config = dict(
    normalize_top_k=True,
    head_dim=64,
    norm='layernorm',
    init='trunc',
    schedule='wsd',
    train_tokens=428700000,
    max_steps=5708,
)
Below are experts of layer 11 (counted from 0) of a mixture-of-experts language model. Rows are named router (the router's row for the expert), up (a neuron's input weights, with its number), down (a neuron's output weights, with its number) and show model dimensions 336-447. Each number is 128 + 32 x the weight over its row's rms, rounded and kept within 0 to 255. Numbers have three digits each.
Before each expert's rows: "comes before" lists some tokens at least twice as common just after its tokens as in all text; "gets" lists some tokens that make up at least twice as much of what it gets as of all text. This comes from a sample of Wikipedia text that the model never trained on. Tokens count by the router's weight.

# expert 1
comes before: "-", "|", "=", "ies", "es", "om"
gets: "\n", " |\n", ")\n", " L", " l", " h"
router:081088125121155086143096118150079116138083151175101079112188143125165132172099089107127127118096116131121111083093117087118108174133129099182124140137080148146113134135097096180093130124156117112159152172116121115150112152114158189048127108131110169124139133146162150096080208168129093090147147083165146154142091158094139124118149122142
up0:065133136066119106112131066124125127159067088131133156096191151110135143143154117122128150130107136126084186073117113114145115164096142146093111151085146125155163160133153100156130110111157140120117169109126126070119073118120121223159148142143127180150200143081117166035186170166122149171161155119143135104146174165172119110097121147190
down0:183149068178154165113174166102151046156157104065154133174136150141160160121097112120105126093170016151132100143076165184114093105115142138125139155075103158175075089129050140089117163150120151103111082151115119106148179161133161142138049119091135097134114111144126156128159141120112149176125099125147113093107134092178138117136090118189
up1:094126146131129136169074151164093121096101155153109054124196150143149079227136113147088118131105173109122177127120145115120089109079087097111171159096075147150080168111111155202148096099103086151165128141120116116151125129145142170137103104121113112152175208159167102174108105133115162117117152121152159196163122110050110069125140139109
down1:084098116025125136096148117120110095095079104132105199049098143178102167116126125119139081069205170116113164122131174144092122160166092138114099137166081113103184101119095133102140144087081151122094134154144101085133147123203122087127094135107192070151128128102103153187167137122129155083084153141137179126113104108136151125110127115158
up2:104137114158110112168142090157120143187112132102121197112150142148120104086099075189135095108099102104110139157128058171118045142082139138094110167137129123178107180158103148183069108145133163133163100170113086077143080142116136148091112162120120114172103110115135146127074129141152091087096132100146154171116142158171105162065161120167
down2:101110065136173149186148094131094134106106145149141139148087119138088100109186127138053126080108149124094105129137147153211129178079144140139147211138104134087107130123123137107100091152086102121098167149141141146106042123124140176098122169094161076075102069132127067075155120189112110154087124082154145156105120154122132134157128099125
up3:080089146151130167120148120191116069179026150108188119127118137091082086123084161115103183114184118168135159125138123120077154212155129147154140143100151144086162092133111139097142117170132096060109131117192182104123113147121141111156129149133081123132131077155102154078124108100109087074171151134103104138212095190077176115168139131124
down3:124169111120112147092214146125191134108129148146152140120131119114112108187144157132084167120120118140153132119145170110173055111156017108148093192144096162137124151124171129211121174097133109149122178124130128140147142095120084137028147157129145111050155053129107089128093157172117095169090162100091189171132096101139098138103084107096
up4:152166139122135097136161116154134136168099107134175144115121094124115068096154168128097134113128101085169083083118138136088184121141151125118131147148136148103117197104152126104116123069139205108170133106147122080127130176067147099109146130049139100159102160134156107126079125145071125098141129172153134095147083149102158138141213160120
down4:154151090133135200137110191134083095141137192170161106109136144152143121118083148132061104103090149068089136155113100141148128170151088157126168066120204109173118113128142089148138120124118135080157122116088143182142142076050126145114146050148103101133149099169104116158091098119200100114126137099171126124149137158124128131120070144205
up5:176123083157140115122099118142083154107168123157128118131149105155151110114127114098129132129107113100118143092183106175085183132151108163152125125169163131100182124120056119125120122084144093109108124163131093150114127119145091155095138116091162127148130110096163111124141137088125129131151188070107136164126079104168107139146142164125
down5:085172127090096194100147166179115128143082145128202121188122112168157126101162112149085160123134146147139156181207130125100137136065116102123122196142132090120148139096152077124078166156132163172039157110133107190135156114125081110093154077148133143118178105151065150132085125127164130137101146166095213072083178066109130136107082182128
up6:157115165162198152148087081119095115095155191109117131098167098092083155093172056112063143152149137138124143139049080146128109141148143170157086107139177067143146161117143157158103100132155148158126140179156095082113082056127086125158140157107118106177154125091156182107100158073162143078119122191138179146136097114105109194137161128111
down6:093142098128100136116120165118137085156127169147095072135107095073181115148107094107078173153064167123117175137095112079139167123117137159157147106143077132105137171179180149174111143146171178128128158098108099134137098151184149127108152113087113151201154137127126072168136120119158154128093134073127128170087129130097106139147172129084
up7:150077107099148096161138131135146105132141140118173049072111134137050106157097119120151056109134146143133143169093113134088110095063149135082125124142114140177145105141083129119144106115105132062119116180106143073107095158171212143141132131151142160153107164137146134161074089193117084119140127076162121139175082158137174109145086145110
down7:186113133129112131219126177086121167119184103138160113161094148179139133096082074133214193163164112171127093113089103119131182108139153144158097129113167130133143145086103135112171088081172077081110147081124131124095170114105131105109175102098073168132143121186124102098064131159196128122139131133142112090115115156176080113099108160125
up8:120121195141079134177061101202091159127106158136120078131190105127100097138109094160171153086104104128100051108112058105174131095161140178117114114158163134124132079122153118147104172156148138199090113124117105102168069084119112125079115118098112128196150162139150121161149123117118151093130094163187118128143137125134171115142166138112
down8:158081178125139129105162126135111121164126141139106128113184166089119120088123106154125139127163090165137115144152105098142158189188115142137196102078100113134103191085108118149122097108119192180161114145092189132119138126152062106130073121197207116134167154086124128209093161090088140119113174152115122117103161141098176145101090133126

# expert 6
comes before: " the", "0", " ", " a", " his", " an"
gets: " of", " in", "|", " on", "2", " by"
router:151126067080135112107140111123095118145154144145105087053122121112163118161116176097132143136135095163084162127191127097137147151104101123184073131105138140077117171147096144129106157082129103144151127131179106123091072116153092122139139130154197130147156110092099125088130140180164140093124197136128171143095158126131148140123140132137
up0:133119137157126116086098101088118074149103091118040121126141141134065134104108154142081126141136134160139133184104126074110175176055130123142110080101170129075176102174073097074189129192168108117124201152173173152168158149113131093107115138102144183152117140139057152122103140063099132122168139118107181084148106134080204126093131136163
down0:150135140140145125129163139123123095125184115145104096127110063136116103143140128155106143160134115122115086127149122188127123100164170126146112118088051135123152217190162151185092115168122130149094119145058114106124113113103131117129110115192144169104104088130080057122102125136200118137143177186149109146106184134118135165129136087144
up1:132079135068177114207101135172112103179111158140118100147132164129083107125069150078158118094120113186092212131121118125136099101058129136167099175127148169139078106107090176183126131099087102100165132153067123069152104085068088148052115134167123118159106125112146082120184160139150168110087132071047132153163123163124090179129114156130
down1:129122128192169110150169124046114134111142109068146136128078139159080130122134172137150098085117071218109118132130102136157161169164030186124130138112065128100136119164150174116134191139102152199049065135151183151116091146135111154150162155162165162166144120161163124137131113168139147137126106157143116118117138097134117141121109156104
up2:098147161107124123060195144073177123101102098129167065129109138049122120112129183161134140161108140150049117119134095084132181128106136137123077130130121084094094126082135120094123124119129138097139127141151131118080086155188133118118111189147164099101132141150135227148091132207135095085153149117144130149127110090111210139150146148109
down2:135126074134146123156088152167129139086140143140081076112156095124123139082136060123149106145113153114127146142130148182106137137144116179130182073136207152150124106092154109144121103149091077114141202052094164150135123097105141140140117131182077149087144108105062131099115098084080146158130177153133074176090147186120070121149118150130
up3:164192142152142122146186177128143129161134111138133119197136136123148082121159149101121185129142089128074120089180117130137175094138119159165132134100099122085172129132138159087121141102185128127114144085089123133161155180137109143155143178111114107137150123102063187064136152091077162137136087190163150180054134094060125166091125139097
down3:165086125142106128151108131108113100112083161165115120197217092130113118112101094090135115148116099091158135109140118082183155113141045167075096146119113091100139209121183092175086093127129139115096183115158138146157180108092125082155089053168135078143138150137104111120071079201104141088144145147174117086188114138121156148133136089138
up4:142136123122144096169184149116109097136169098131083111131111074113153118150133135100212132056160120124103097081163108117137198059013106170058113136123084158159145163153131215178047072123069097064144100099153145043135132108136167122113089144087119141158162120137093091120133169099112182153145113091143120112115086173158173188091170153136
down4:176161093083146134095105121117091167140152117116145134097127131138099198088088129121132148167146137157109106123144150158055137221160069087176073158153118171127159164138116130098122157119169187143153067095138168165169165142112112171116127108082195079072093118106148126117120094135117105125184163166132170099104210152136123127145066154133
up5:114218112152166117127174106131153161115076152124147164136146093141185139124208083077054130080138157137155193118120134133162144083122149149099104074094073171165156179144150155104203175159076121177180101071146214140168130155156182123157095130148126160133118137170079135135132077169138104125149117152113102132125150175117141076066102095153
down5:050081095161123109208173048144118076035112128140115141113113138176124122088130119169120113154124147119143108126052083136096116128063141148121127134112121174136136142153161144145135093138092128106185155138191158119131138101158115122097125124089148153151152148153158114122159133140102121080146160115153130148141130122077150142195147137074
up6:099079181119195062130088129098082113075145156180155139080172181108100129168158128126142115138141102140107144119120081187080163131078144135085123170094140170167128113137139121135117103101157079145181091071139133133157158145191133143069142144093112142111152120090097080120174102112102177102141080129142126139151146126151091171051161144177
down6:101093110147117163148153118106088083134112120129133107154124090169110155140108143146120096131109165118087091148188141094135138099120027168152111109113128147119095139168086086138159090157108128161072149094163152143147179115125124149157124093195158093118140181124070174143087151163131123149104168113176194148098127098064115134085121093124
up7:144120144159169109073128103131101119131097170076186082153143075106109119133103095149087166143110090169197117086172146130080112147106158127149123150198050159135130105094118139147153133099181102118132083152079117060110071103123148164127127148152183162140115128152116133110155157074166099123151129114070113124165125168166111128131226092143
down7:137142108101153159137113120124134117144190144102149092117067132166139131108160095102173122136192139114166080059136139122146182109188167075152152081106154122176155086089095134107183195112091138167162094173108134124130111156150169117100100157091088134136111093106116131127101125120095139063099113144106138095141142137165149125103088152127
up8:111123142081129113139124134152089133147139117113093127162157111140155107130069113162088118133131073102167139150123112151126149162098105135133137125096131109107024145142154195120114152125109168128133131132115148052094130151105164166114122118083148177151166148139173175126106139150138168098147135125101125162144098111148142163146116183103
down8:186129138147079080062073146105121143149160147170115100100108117182135119135127109124134139124134107123100138184149073120123126098138091156101103142110132128134185110117101183135093122096107090176184138164134126143117067130111124190139103102139113150071152158082080095158175125119095209123162146180130127140120199063155127103118089067140

# expert 13
comes before: "1", "2", "3", "4", "5", " |\n"
gets: " ", " (", " \"", ".", "–", " =\n\n"
router:118172119112135159117087114101116155167137121137138072122145114093139091149200128066117098162080080120159177150179115111140177101138143127153196105091131106131129149133095170128116212119087080141168095138100147099125078175157120118102127123074114123120153136165117125095109134214102132093160124122121151118101121130127096151090125171188
up39:065174144155168125125082162135174100151116105135136126077162142136153117132122152107160117106121136171111158099131099155115168162145100130103149101154163105106115181149124147186104160091136170130123109196097131163080108161148139108146068171138117160115108134105162137117096122130142131071186069082140113170153145135147121084072209155147
down39:076094162123151147082134119126138095094171148137148132167149122145161113097060157138197092070177131171131042158121150120147135140174158087121074135111136153104113129107102153169104206096119156106159121099094189151155178129086110151126102155172112074094102162147069083119133142110137112131099142167126145097140128173123093138092113078092
up40:179163105141078132129117088135138143105158165110098152085116103112108159113208151043084124092132156134105147189108126148113095111134134118097092201141099239176111113152146110099140130108123117128101103165167152112092170101167157088093134143115088182117097114157074103172062130101134138096137122122203093134159133078082132072151107111079
down40:119095140092165127135102197124109107106115070052125177083132111168137127119110113136111148165140122125120094157147130142168105131142110156091117138097146157090135140225150086113105120088183127161136154085089139151145125125135125098129118129103116091224152137092216099141121129151103126123180113136119088137109132139138151133190073115097
up41:096123116133187060096193088116093179127123072006167124119142119136156155115093153056052177123130152115121148136125139059092144077101113113099138185143081164125193118144148155121147135146066123046123138127159109107141187204093165140094077139116112127133112081132134149167141204129154142124126134186090157108115098131087172146167164104062
down41:072113114171139087133124154135178196107152110103133167126097176105127128115132145154141148145059154213134176124157102225104110154084105146134167145100154134088123152105217157152148088148161126096117085162122118147125059131135106137144133138137142118058148194157122132089123072145094083106104167105180095158140152144156069174170139133105
up42:110163095103112113167067112073085122137126187147159083089153130079121104115087104141140084044118060128167166070124109147068123067095160163129108161078133194187165130108162080161094160095116135107113143144125152155155153123092139104133148130128063110134166100137122096134177100063048177172161166119133121125180083157144105067075075127095
down42:183114115185101065148164086153142153097104163173135168149115134149173195079152174169130202222149057185078143155140079066125111082133076100113149152142115121147152059166097120100141103083147133132115156154185109076124119132153142091124133063152082112096062142104155105139167109108125143067132126138165152111114133131113140162177114086118
up43:140124154125152084146158122151060178134121099088135144136132128119106108099089150081116130157089148139091175084109098109113093106122114121096154166151113140086140148196091131098072080049051119092124109210100145071179159113149119104099172137091133150154148103159118120166131130146134071139116080142113077178187154221170096149188120114139
down43:165168170124096135099103144185074114137158085171120141112064103104120105109107101128121090092148188144134139163143118110109144132157119129125186140100113105135123144169148132141162111156146099135105140134120111138090099128172180109159160143195144185104100090143070114118175132073077123114141155134105102092121144068139116116136149179045
up44:103073055084147123140122084148109132137141115098099137133133146131179137130112075134013140133102103160147157098133155129141149139140172129145084155096112181152161135130094144164046092114073125120129094107101147088094155107141114084114112063134140119144149096110079112104129165151141158120100163140133133075101099168151127113110137100138
down44:132141099082161134128118193112138139099091125119170196196117191170118107140101134125105137172110196135178112105156103215161123090112127078140099062073144131152145130151114120096155108128127118120127119092164146113113086121121136140141162089119142129173180125129129152134128116166146107145119170116126139129128139144178079130150121095154
up45:152127096096098112128151138148150084181152135142065111174095155097159157122136088182126125061168108103131143106134145124065152159107150133157134157151107116141124131138179107120114175090152068175162075070120209144126126134141137129077077119096046056127149096114117095115152160122105131059188186101191124121135141170129150113141124172150
down45:133116072157106099159114099137155134100136158124180142096137117129127094050120085101114142199209102138172109169100081119168163159126147028133142115114124197138135110101152105130152133089143147178052083117127105135157086154124198117084118115050007145136176165105194155113138136107120152092155152155168213068153131134095114105105085140082
up46:120043112068096100126070156111150113127088191181122131170071084094200152126218105171138102126102110114141144124025143185141103131093170132162165112141099082086132207156091130165110184165122088164149130145127146134143153161114169159102138145081070125138106125111111104124159136091114139127081159133090186060139096122139139169171158094094
down46:141125103126196088057114115114139134159146136155099127064183135150147153143136145120121113181124054139130091181073071127160154123158142093119159167173161094124102108049164134135091117112111163171159109175190125102159162180182124188102081133108151134043140145131185089151114162135102163137088081126144134070123112147107138123092002153086
up47:083146188135182118135223095075161151113159112133155094125143087111124124187124119124141166125132155117148171095146156169084114132112125099138105119130038123109149111086165183111119105142126116107130124127143096194128123159110096113109112101170070110097120098132137151181118195101220169145117160138087158113087103161079140127146135109131
down47:136099091156184098113117146160103168131116102135108130153101126138129161129070144096169144106070106119116150118176088210093116111120167128150177184082167118163134156097110201158161121145177138056168065185136152135136125143107176137129196099116173066095127136094102107121136121155103115146165118128178097166126152169127097118064089153103